From a checkpoint of a small mixture-of-experts model trained on Wikipedia: 14 layers.
Below are experts of layer 5 (counted from 0) of a mixture-of-experts language model. Rows are named router (the router's row for the expert) and show model dimensions 0-127. Each number is 128 + 24 x the weight over its row's rms, rounded and kept within 0 to 255. Numbers have three digits each.
Before each expert's rows: "mostly gets" lists some tokens that are sent to it at least half of the time. This comes from a sample of Wikipedia text that the model never trained on.

# expert 60
mostly gets: "°W", " JPL", " director", " Street", " writer", " female"
router:132128152133136164110140137088112133114121116115109156121121125125133154154150155127129141114161133118153123107129151159119129099098121104114158118106114144129119102127147103174087123105103136089166148094115151135155129151167085122149103091167110112125104131152083109095165151111123080130094127106154110092173170100095106113133101111113150152134098182073168107114108132132084104109155

# expert 12
mostly gets: " Green", " However", "'\n", " Game", " Lord", " Just"
router:125133164120154145174112157128136163108137135138119158103141149150145121136116177128133097110141116150151160073144166150117133121096143065086126109090102172108155102128135105147137079141110140132130133159097126101136118144154115160124111116149132067098112154137130108117121166088102101105110183120149112118145114114105116122122094094127144130138074135119161121125091113121110107158164

# expert 16
mostly gets: " published", " established", " received", " directed", " founded", " Won"
router:111138140151125131174105161120150144096123088134120132137150129115136121151101160129138152122128106132134158095134178145113109111093143096114162105082075147127116093135168101140090099095115131110126175142093149158099130131142092128136122118176109113100110139147097135119150123101132143104090163109180141109129127088103146121091128134190151136146117164126150114087078136121106122116154

# expert 51
mostly gets: " known", " well", " Roman", " John", " aut", "American"
router:071128149104175178171120177128149162133181152132081155132112144149124112129131159125146126108129100141130155102142145148123118121099150088137138092119149145105123112160146090159136105093119114139142157118107133180139138126137075138121139115118119107127107125161098096137118143082090095125116146073143106128117137136125119111128085095163140118128106167103138135144131124110091108151176

# expert 41
mostly gets: " B", " Bl", " U", " MPC", "Ch", "Th"
router:120173143141115161133134177115142132096129124106123139155126118137123120175140170101142123109151114143183132103149171145133165135137148060103145111088107147121150118156158130150117085119112172105108161116133148163127116125146093176153098114186122121126123144179089146114154153096125110132111139092133103158167140083116114120113116117148111148139136111125158124121111161131098101137158

# expert 61
mostly gets: " ra", " te", " dec", " em", " tra", " Lu"
router:089136166114158151184135143105112145137130117137118134134166144158114120156106171146155111130121131154130141107146158161105136103120134107125120118096116181128155096181133129171106053114079127093176138092105147107136087151139092153137126116129121105123114159139116115118173132133127107120124163109128116102191162139106125133097096136120153125095136142095142113128113120098099104122134

# expert 13
mostly gets: "teen", " twenty", " six", " Six", " simple", "otten"
router:127174145123128155150118140063123157112158122156122130114107127155151138112128160131134119136159148129127155114144166166099138119103145073132107116109110184137108114122161110151095079116084150108112164136121139136124119140198098134150116123154129102078140144144118124094162127108103108112113164112174113134118153117116134140085113114128147113098122155109132119109123161125063105166128

# expert 55
mostly gets: " Am", "ai", " Indian", " Japan", " Chinese", " Te"
router:088109160128148142160117156118142144101123141148112156118168124144129124182094170127152131125147107148110143075146136147099134100115153097086146080104114158128102122132137107150141096083114141079117170103094147153125128137156090154138109095102110113129121150133106131115180117110117101115104146081170121098149150146084110127089094134137144155115137139129159113103124112140100108125171

# expert 8
mostly gets: "\",", "ila", "ela", "\"", "va", " Maria"
router:136135129144150129173108124118114129104132115149115156146149159144137103125164130113159149119118108173144152109158148131104140131113146098108153091104101137106108103140142127152090090112098120072131156114148178134117105114155060154126091115124128125108132153131100117128174161076096119121085141079154129112147152118127128134101096117170131129106095155076143117134110149129086125158165

# expert 38
mostly gets: " Car", " Har", " Bar", " car", " Par", "°N"
router:098142159124126154150157153098161164115133120159125131135125135147161116138124176137131124107109115139136141137145155157122139142126145086116125123113122166097152087173147151179109095128125131095138156152129148129122105130177076138153087098141155090134106151109134120089145128125090130122112143112137149097132121142141121101100078097150143152121143181112124096135088163135099109199157

# expert 35
mostly gets: " F", " St", " K", " r", " ch", " f"
router:127154138104143153177151141154109144099166143153113106131156107139117117129119153130154128083149138126161170110153167139120122143140147058126167111091114173119124084144136110148091083127130127119125168120087138162123108116156106135142098130166103143135128148130115091110139143082145099114096137135173118085177117111131113071130097089155139136137136145124146120121118127088111118128156

# expert 3
mostly gets: " served", " went", " been", " Yes", " among", " became"
router:127143153106162167148129140104131145138130146144108126123125124154150133149105152133167122109166114142168149101171124140131134121110157121129129095120144169141130119139202131146105106090101188077132168110086158150120103136154061131155136099161115088115121128128119104107129145122112138137114146112168122107143152114111123109098097080133133188129146151098127121103148142104106119166119

# expert 30
mostly gets: " Sh", " sh", "°N", " fl", " ft", " j"
router:127169151137142176138117134088143120146134145140097134124159105128117134174116154119131101107149111090161153133166126152123117136140156085116152110121133124096124126138174145147128063085106134141171132140094143146103125113168118157161131102134135136139125142152115106067129131107141100092085163122159123079149143132112149136118073131168143152119130160100172139098128128102097092123145

# expert 20
mostly gets: " May", " June", " August", " war", " then", " US"
router:128166120141125152151136181110108168151126150145092173111138150122160126144111160117181121109125101101162126099155132142133150139115129095139135077105133162125142109149159110172114084107123126106116154130087129143103112167168089112150104120124159108075100177142134118103169141120139092096087157103158117120133138102109130129139117165136106139115119144131163140114094147118109126164155

# expert 11
mostly gets: "′", "°", "=", " Genus", " called", " Species"
router:112138168122135129138136155133147163141147146136111086119137132124149127135122171100152096144173119131120158077186154195099122134120175095124128081084129145104139107124178129141133104096133143110127145167133115129130088128137069154152103121129124113120103137145089126112160128089116126097118157100174124108138149120113114150090111126171093127125107169114160121150106126114106116126150

# expert 40
mostly gets: " hard", " pm", " keep", " .", " −", " appointed"
router:137147147141159142140122162121143135107136137159074146149149136162125130161125150130143089131127131114148138090158152143100114143136151084120128081124114170111151103124154112138132116104117160147148148118097118164102120165163110142159110124150133107109124143120114113091123168108150101045120145132203113114149111116106128128148105100133142135170109147088157115147107147136076109172140

# expert 5
mostly gets: " prot", " dist", " Virginia", " Per", " equ", " rev"
router:128114156120111112154143148120143110088127132133120137185145118148121123148121177138178149104124115174112143128140125138120122118122118095111144133129120163130159093134115096162102091111139146118113176135099149166131093177166087111133071102157133113134099137126117119100157139095106090130102164122122110137132153102118132137073124134153164167121129180131149119138096116144111090152184

# expert 17
mostly gets: " round", " King", " second", " district", " President", " side"
router:145151126128131136145128139136151139114133162114112125121121113110168097109127177101142149106143112108173150121153125179115120139108152103098135109132104136107122068167155106152078118127129122149114142135140138128122108142145107148130116119142161107114121111112123118116167124079091108101106160083180087095124151087092105097109095137169155139121118165113149127120091135112094104160194

# expert 48
mostly gets: " County", " city", " James", " King", " Z", " Country"
router:109125191134158155194122112122150133117148145151129131101177100141145106146133194112145116125140097138146122132146143145126117120088154104115146105093112144084171096171148126143122108107117183114134157122147138155127112160143117143140140097108137122135101131141095133086178129106139110123099142097155114107134128109113138112141126099138131150145110167088159113143109093130105115159190

# expert 24
mostly gets: " Is", " Ros", " Hay", " remain", " Hy", " Sy"
router:110130139095156182151154126107138132115164107113102157114124122131136082156104160121170135124169123140121142079182111170107130106103149097102113123082118133115153083144144132147139084115103152104145191166107146122096131148144087157150130107117133085099088139122108132114162130083116122095114154131142132121125129136096133110140104110164152136155139146085108120128139112102101110152136

# expert 10
mostly gets: " In", "In", "===\n", " dis", " following", " Ab"
router:090126147124177144139091146143128140117151124120118192142141131130124102153134155145171134112140142138119160124147152144094118134127143088115137108122119149085140096156159150162085113098092164096108157113129101118131091176144076152162070127118107117094134155168107114093136165109116124130134137095151127144159104096115135143098093113156164141141106130119171122143112126119088120128152

# expert 15
mostly gets: " which", " who", " that", " where", " each", "$"
router:122128176146132143132143134136139144135134137142131147173127183140142106130122164103145112078171141133154102124195144146127157114082137089092133120114118131123136111111152125138109123098122157147146152100130110150148105133152099095141081118122126102097117153141135108106187126072109114094099172104126082102134131114096103099117108127163164137128101178118135117121109128107101103145168

# expert 21
mostly gets: " MF", " Mel", " Abd", " Top", " ag", " Com"
router:078150142110164122137136158109111147111158142108136138131124140145149106128118177124137126120147126129190131109151162168111105122109133092134147105094133163072145114184166146160115065097112145112109184152133140123117114114149075121184130103131102122132111107157110132112124112109106123137114136104168105159154102139096116132114115137178152141131113131127142157142129123115084109109162

# expert 59
mostly gets: " I", " States", " women", " men", " £", " York"
router:114121156102130156117138134101141159102129099131148164121142125107165117144136157111160149107139150132159121109139145120116102152065133087072135121119135161096172093136117099153126107085104121084132159101145116136111126153135094131144107122179135082107122138158128130115158145080130112079116145104144127115139166129107138069146113123161141134143123167124143094136105144105092114159174

# expert 18
mostly gets: " film", " game", " Air", " Street", " air", " ship"
router:118141164089144126140134156122137148103140138109121122114131105148127140150146164126170128060146135139142121126176151171118105132093117108150115094089124187137140088151146113165101078118145152109121153120113154148127102137146112150140092100142130111080106143123133080127151167120138117082083158118154109101140132144102116119124113108136151165142100144099154083119071119129115124112152

# expert 57
mostly gets: " there", "===", " It", "====", " took", "=="
router:106147141096177131122120152133126160116142119081084138139140130141133120124120141135164133062146124104148141093160140131085139082106146095135128099124112128129113108136157160181121072108125147094134165146120161124137122129147093115165117140110131096133121132139104105108186136090128134087071158105140081135172133145110124097109152131142150120124126137128144138119083159119096110160143

# expert 2
mostly gets: " can", " to", " research", " studies", " find", " found"
router:110128136127121117161116135080151133093138107121123108139152130128150104138133149124140141075128148112115127116152145137113151159120126102141134061082111163143131104140140126144110116110100135138121147128106117138099104132174092136154078088149102118127109141181141086077141146111158126076071118106163136122140136090135129094122125115136101145111140155103158110126086142106074125181155

# expert 7
mostly gets: " including", " Angeles", " (\"", " are", "ably", "on"
router:122118162117151120163087138096164119122158106125097120129155142165130096155128158153151133112135126127143121084144162147102150138152138098122096109100124140110121135123149114149113115096119146125149158106153140149113106122197082111167095105113146108096135187135099104096173154130133094113115180109149122131146117146072132151124120099136137183134129168091136096116120109121091137144141

# expert 32
mostly gets: " H", " Y", " Ste", " We", " Can", " conf"
router:117143148122140121143140187105117138095123114118135152126122136137137137160136158130142126122134112158141167143172160160086154152103134107130131110107109160137108106171197135156107087119121137092132194109126129107118122151153108156141131118143139133111130158163118126106175159114130103092088125084192137122137175119082136138097135128150111123135107118105130116142094110111101090118169

# expert 50
mostly gets: " played", " won", " comp", " Award", " debut", " her"
router:079150151128166112153158132112137120105147131126116134155145126121140144110111161116161114108147118155149169121147139153114141144123150101123122075085136140096129091160155147157089103116115154100135169095116144154152086178135109142146104115122137099129133138148104086059152117125135082117102167121143121118154128140090132140106115116133125148117116132078127120119096169067105097107142

# expert 22
mostly gets: " R", " N", " La", " Gl", "\\", " Qu"
router:132138128142148166137109154094162142102133107130114158176146115146128116143120157138157140138123118146138113116185136137095167141089162111123141108098137167106135098150162119164107088110148136108116136112109140152133080106137081153161102087147133152081126157180114100104166139093125099124108125097182090111184124109098135105098133139156162121136145145125138127126133157117117117125153

# expert 56
mostly gets: " Re", " Be", " Co", " Pl", "On", " pl"
router:095092165128124165177138123104133173127128130128099143129131127123153142140071142136145116120129084155132139143150169139136150133143153080093130090097134131084152088138159132172127088080118151134115159134088142147147122143156120122147113108123116136128140153122084137104133112073124131069123147096133090124195146109109140143126120112165128153099120149114154129118097135089095123132132

# expert 42
mostly gets: ")\n", "\n", " Br", " Gu", " South", " Black"
router:120147149119140152156163174124150157136164152121115123123119121135173152155144155148157137101141119133139127111141161160095145131116151082085153135099113153107146085173124137150107076150124167104145160110114145148125099144129118143151118114143157078132104183127101121109197148108102112111106164087143120109145150095086127111090128119159137141138144159112164120112133109114114097132143

# expert 34
mostly gets: " killed", " scored", "|---|---|---|---|---|---|\n", "back", " defeated", "|---|---|---|\n"
router:148161157152139144148102132092144153103114122147105143154153115145145100144127173124169129141115121125183132141126152189091131134086128113116162116101116138126114097148183154117114119098107177132110172134120128144125128152174122137174082147138138097109131168161115117121142152108147107113100138140164079140126156091103140127127140093149153147136124165080127114134130134090105084132138

# expert 45
mostly gets: "'s", "-based", "’s", "ball", " w", "astic"
router:098114161101122132144153143122125133099151122139105105164171123155154116150115180116148155132145116127144145118192147139145122157128118104114141126084122154135114109118121146145083087086101138139128155127116144130133092125152094135177098077146144137108127129142108113116165139120132081123081157106164082098166157101111134155084104101153139158119126150136186101126129131104095122134132

# expert 46
mostly gets: " under", " near", " around", " at", " within", " on"
router:119181124113141160144124132118122157096152121140125141131115152140151136135106156150182113137150126113130157111155128138104124101128136103112104099137129136102140083152191128178127090106078131128157189142136127153099115135133082160133098114137117107091136132173114121106149151069125131124118130125157109089157127108127118135132075110141137141095111148089167111098125155122081087137143

# expert 54
mostly gets: " state", " San", " national", " sign", ".S", " local"
router:100137156144130109160133161125169126128177129145138140142161131155148098112123178140144120118128110117138121101180136160143130122114139079098133104127132177115134112158157097165100087081096106095140117168107151142091108120141092139122107090140126124115111149167127128128118140090114121095105156123174121120108127113102136143108086139157120126118135154154128130098130117125083080167186

# expert 39
mostly gets: " also", " This", " these", " this", " They", " include"
router:097157176148157135141119156133143135119161134120112143123143138116139127154118137129156107140137114121119175106169148141103126106102182101113164108114126125136153116175135120131133111083115160116123168117104153123144123162131086161144097148166129120094126129154099120083148143097111094081069164091180088152148147104103165111105116121145148130122129171113125115107117137107116094163149

# expert 52
mostly gets: " National", " University", " American", " States", " British", " national"
router:099124147117171143162130138105157142129151108108068172155132135155179111139139149103166113077151129131135152110182144134107124119108138113137146107121132156106141117171123088172087087095136122116138128111135129158148082141152101136127129122153119122133101121136094131119158148110089137093091152080174115125135140096112140124105101118156127118113123142125186094105111130112091096141142

# expert 58
mostly gets: " Im", " Sim", "See", " Med", " become", " Imp"
router:139160131120144145149140142094136124119126118127131142158125140111163095149149165145151140130133114128146163089144156136082152125113165073129137132126119150074144104120155163127114113111100164145152166129109137139082079150162090124126135126177126079112103133178105114081137114101132099091127142114137123114129132078098153123118103142184136142107133125097167125153130151108088109114160

# expert 4
mostly gets: " band", " Council", "ists", " ad", " Rod", " v"
router:120134136142136150124118129090128124070138119119094136147138118145158112180148155097165138115123139166141160090138148157123143140122108079114145115115146201109119115151144147125119100118105146112136143118152132164144112145169093148179096117117114123153090134155121091113173176104156141127068147143132136118167117129122146108109104128177130168115084145122168124112098120120112116138153

# expert 53
mostly gets: " Haleakala", "ell", "itt", "omin", " compris", "om"
router:097139134123106129154107175112142161104152129117102116116158102154141158123122157115150112117113131125146146085134177141109151099136143071138170112133135162115132114160121099183139102095120160129120174127135126140141127122127047164152090126152172116109115161158112131124151153103111093094074129103155107141104126111122121113114118123154143145118127180102156128120100120123092126158119

# expert 43
mostly gets: "|---|---|---|---|\n", " origin", " singer", "ator", "owski", "cer"
router:120118118142134136143120139120133135111130134133116171156122113137164097114145194091134142108128145117172143116133136143094135134108128099104161097125157135110137100161099111160085097080116128111136168135139139162105101149163107117147070111141161109123113117137109101090132165096124080124107127130155128107125133084090138151139110116196109112111141156096160134107094106126107120152184

# expert 29
mostly gets: " number", " national", " public", " Best", "″W", " said"
router:133159144146167145142119150089158125130141134151144144174148098167150107146101144123174088125131119159125135117144139160113124115100149083132125087101151156093135119149161103139102109085127133112139156107087135117139085139174107144145107124168110105128103131172121093099153149101109117107111142135154135113168100123067147100112076102129128141132125141124132082103086124123099101144141

# expert 44
mostly gets: " he", " He", " they", " him", " she", " who"
router:130144136127144132134120163123153127138159129141100151114168139120145109126108176112164139106156156120178129109138160130119148138099169095095154100102119195094128076126163149162116113115111144107147180113088134133110085155165086132142099105151142119134138146143108111088134144123114065131100139127111114106155138113098138091115123141136127127109143161140152106131114109106096079162142

# expert 26
mostly gets: " use", " did", " do", " reg", " right", " Ser"
router:124167175149137143127141155065129132125149133126114164127134119103122151126136169127176101139134111148150124134161152177099137111112124083127137116127116187140137083154136086139130107110099164138118147153124094098089097142138107160125110124120145104101100152143103120101153158100115135073115140073141096115130141088080124135125098117131156125126118161122157099117115114085103125129160

# expert 25
mostly gets: " \"", " '", " will", " could", " “", " should"
router:122150145132151147114117141101124138116133138122117150131137114121152094155149165140154089143111124127144171114155144148116143144100142095076146088075119128110151079143171129161141104102085132114147165119125111124120106133163100145141129108131114087075117116154129123099143173106146099081116161089157121110165164085071130136124129103144153124155129135101130119148136111113081093133161

# expert 14
mostly gets: " reg", " gr", " trans", " classification", "for", " pen"
router:132159134147137169157138158116153121114160129146123145151160096182135103172144144107130097138146127139110120128142156149117132113125128082147154113130126159082142102154117128159110076100115158105105160136124116147113115155165060143180119146126133140145138159130089117105177131108117089103106141133166117140161135104098125117153126121166169127081112169095166124103124137103116109125127

# expert 31
mostly gets: " through", " used", "%)", "°E", ".)", " Seattle"
router:132143130154152130110138147128144158114127148146119130141139117124154137127138150155146129108116103137162146113175146147084141098120146093132130118103109136116108125138164076152090112131127144124120178110103130153109110155179076130140103110128092147097118168160100117121154136122150111096068148070165107114147156129126107132120098115143155144092129153131181128090086101121100103158176

# expert 19
mostly gets: "idae", "ius", "osis", "ensis", " LINEAR", "optera"
router:123175165114137139167091158138160164125118134152117134132156112149177115141148212110160119139144105142140156093124150158090134140096133114123149117108117149114112129132126133147112080120117146138136169135146146114145123135170102139180088119126122136079101147158129086124155135109136101108082154109130079117132142110105122145109147137151102169116113152112175119105134108142116122131176

# expert 36
mostly gets: "==", "===", " Black", " Red", "====", " rep"
router:114147147105150125136122171113129147124140123133105128146186139133143147164145163118186105124152136109150123109152149172098150122098156061138121158089145201112144113151153134168127093114122133152127158125106145139142117145149113174154120109112137102152110137126072117112152160131101127104098165123147100097144124133127134110101121105156119123145117140090156123113094129086112085154147

# expert 63
mostly gets: " e", " prin", " lo", " Han", " ‘", " kil"
router:135133142126151144143157132111142174112118118149122158140134142132156115129139152137156120114162161133146151126173181167086153136096126092104161106110086153078125114130176125163106094127091132097178155090090120115105109140147098124138124120154141104075142143149072085102153171081140094106130135123148111095122125128115130116135108098146145116144119132115136114141115117088108107144149

# expert 33
mostly gets: " sp", "St", "-w", " ISBN", " Length", " vs"
router:142122152142121140138137145119159141084119129121093124127183164114169110151083149116145122096140107151176183139142154136097136134111117087135167112108105139104157063136133155100144111107136177126115159121098135117133097124161096145166092111122105120120118148143099143090146138092147114106094123129149135101146142090101120134135117109156161145126081155118123129107107140092085108136162

# expert 1
mostly gets: " Al", " Art", " Z", " David", " Ed", " William"
router:097136164124128153159135165129136174122134117114086133132144111147153126138100157113151140136162125143134113096167143142092131152138166090121130075103122154139128112126119160170115092096118128145150168123108135145109071143148114130137112115173131135122099152139118131129181136114114122100083144086126134126144142104113150130101121097176128137096119157110168132136128134092103092116211

# expert 47
mostly gets: " early", " However", " around", " JPL", " int", " late"
router:115115137134140166139143151089130155141140091112098148133147154151131110129125165127162112119168148119123170097144130167112100099103148092105129107069096177133140125148119137161094102124094159119140135142114152106135102139151115148146101130133083091082094151178113099103129144127134143113103157132109095129136161107103123135113081132130124138099137134104140097129147132126039118149134

# expert 37
mostly gets: " such", " so", " because", " rel", " att", " expl"
router:111117145132169126133141152108160151113141107116075133148117131125126133139122174124130152141153120135161118104173112156126128103138154098107150098105099175089133100146186134150130109128117156137124160136117142136145097171152109120138120119107128110120122141198109134079146129086122121101100123105136097123137170092093180119113076127125115148101142131123112141166093125096073095125143

# expert 6
mostly gets: " b", " c", " St", " d", " s", " un"
router:116136167108124145155140167117140143114137103156122139181159113102114092126136151133141131086127090134141116116161126131109125146119141060093139108116120170081128117176176129149105095110123147141134144123108150126114109133173113165147111132171133113077121150144075127120136147109107120119123133119165107116137137092138146143112097124171151152140132155082134119146112106088103079145176

# expert 27
mostly gets: " After", " Despite", " although", " including", "with", " On"
router:114166130131158140172125152134134147107146142149095166140169143131128126151098170111168088098144102104124133089150134154137147118111156111103159102081131160091141115166144107154110107088125142134118166127133136134102115121150110121160097091112150115104136168116109143102145120099095128123091159126162099105155130131109136124145116098134164135138157161120176082112098141117088074142155

# expert 49
mostly gets: " —", " con", " Pro", " \\", "===\n", " er"
router:096133166122143142160121129127130127119130117158150144136116139151097111155147179124158098107177094140122131104129171188128153173112155104114148117090151153138111085154138119124124082085130137136108137120103133138133099137171076163148109094119126125094094139139102127090168137120119122114126169100137073149134146103104111126081104096156147145117118152117135133156128136097094112111156

# expert 0
mostly gets: " not", " even", " him", " still", " than", " only"
router:123133156123156118154135174082117190108134125146116131124152120147121127138136158131191104131138132125144178094159150152115148118114157085116135139124110154113134083139159135137110120126085108117134165112117117158104118155161095128135112098182133116116133145136119086092142158108142142101104133137186096141144131117088112111113122135139131132102098134125144084148094115109102053148153

# expert 28
mostly gets: " football", " school", " water", " life", " Park", " died"
router:109126125137190138147137123135143132099143102134106128161132127133128118156118169111189148138139124157143160126137172164096097127062156109142155112115145139128128074154154126143104107134096164144132160123101127131125100128151117154121113125146161132121097125165102105089148145129100075122102134132166116144152161102106140126153092125148145158131126135105192110137114114088081100153148

# expert 9
mostly gets: " Charles", " Henry", " Hall", "š", " Pre", " Hill"
router:140148128108129163200119156109133159115144135144099138110090103143131102122102148135141137145133125135146144099149163144078132152099152101104108116136145134113125137153165134155099087108126134120123182126125156143129091171171108145146075097150114116122103139127118103111156154112110095131094120093146077117159155107140133140109098127129122141107154152066156130124126171098099102156155

# expert 62
mostly gets: "idae", "°W", "ected", " Islands", "ective", "ensis"
router:105122171132149147152132134132144138101113130143119157148138129148168109162132164109136123129158125116130142072148121135126145144105118113120136105095086170123147120141170102124101113080110147127138154138138136158124108161170094151137057130128142127122120155137113116117127143125111082110092143105179093104135180100088132134133132113158110166092116147081180106126118119138087131140178

# expert 23
mostly gets: ".\"\n\n", "\".\n\n", ").\n\n", ".\n\n", ".\"", " life"
router:111161141127147153136110163148171142090123087130101150143158141161151119141114169122175143120117094124136172102169147150090155136115116115111160108063142160099152101150137100129128112118125112125150166127112130122136097149167093132129098109162141118126066167146104133077133135089104098119128118092155114124131143101109110113124119128142136133088131176102142108134116151084107129116150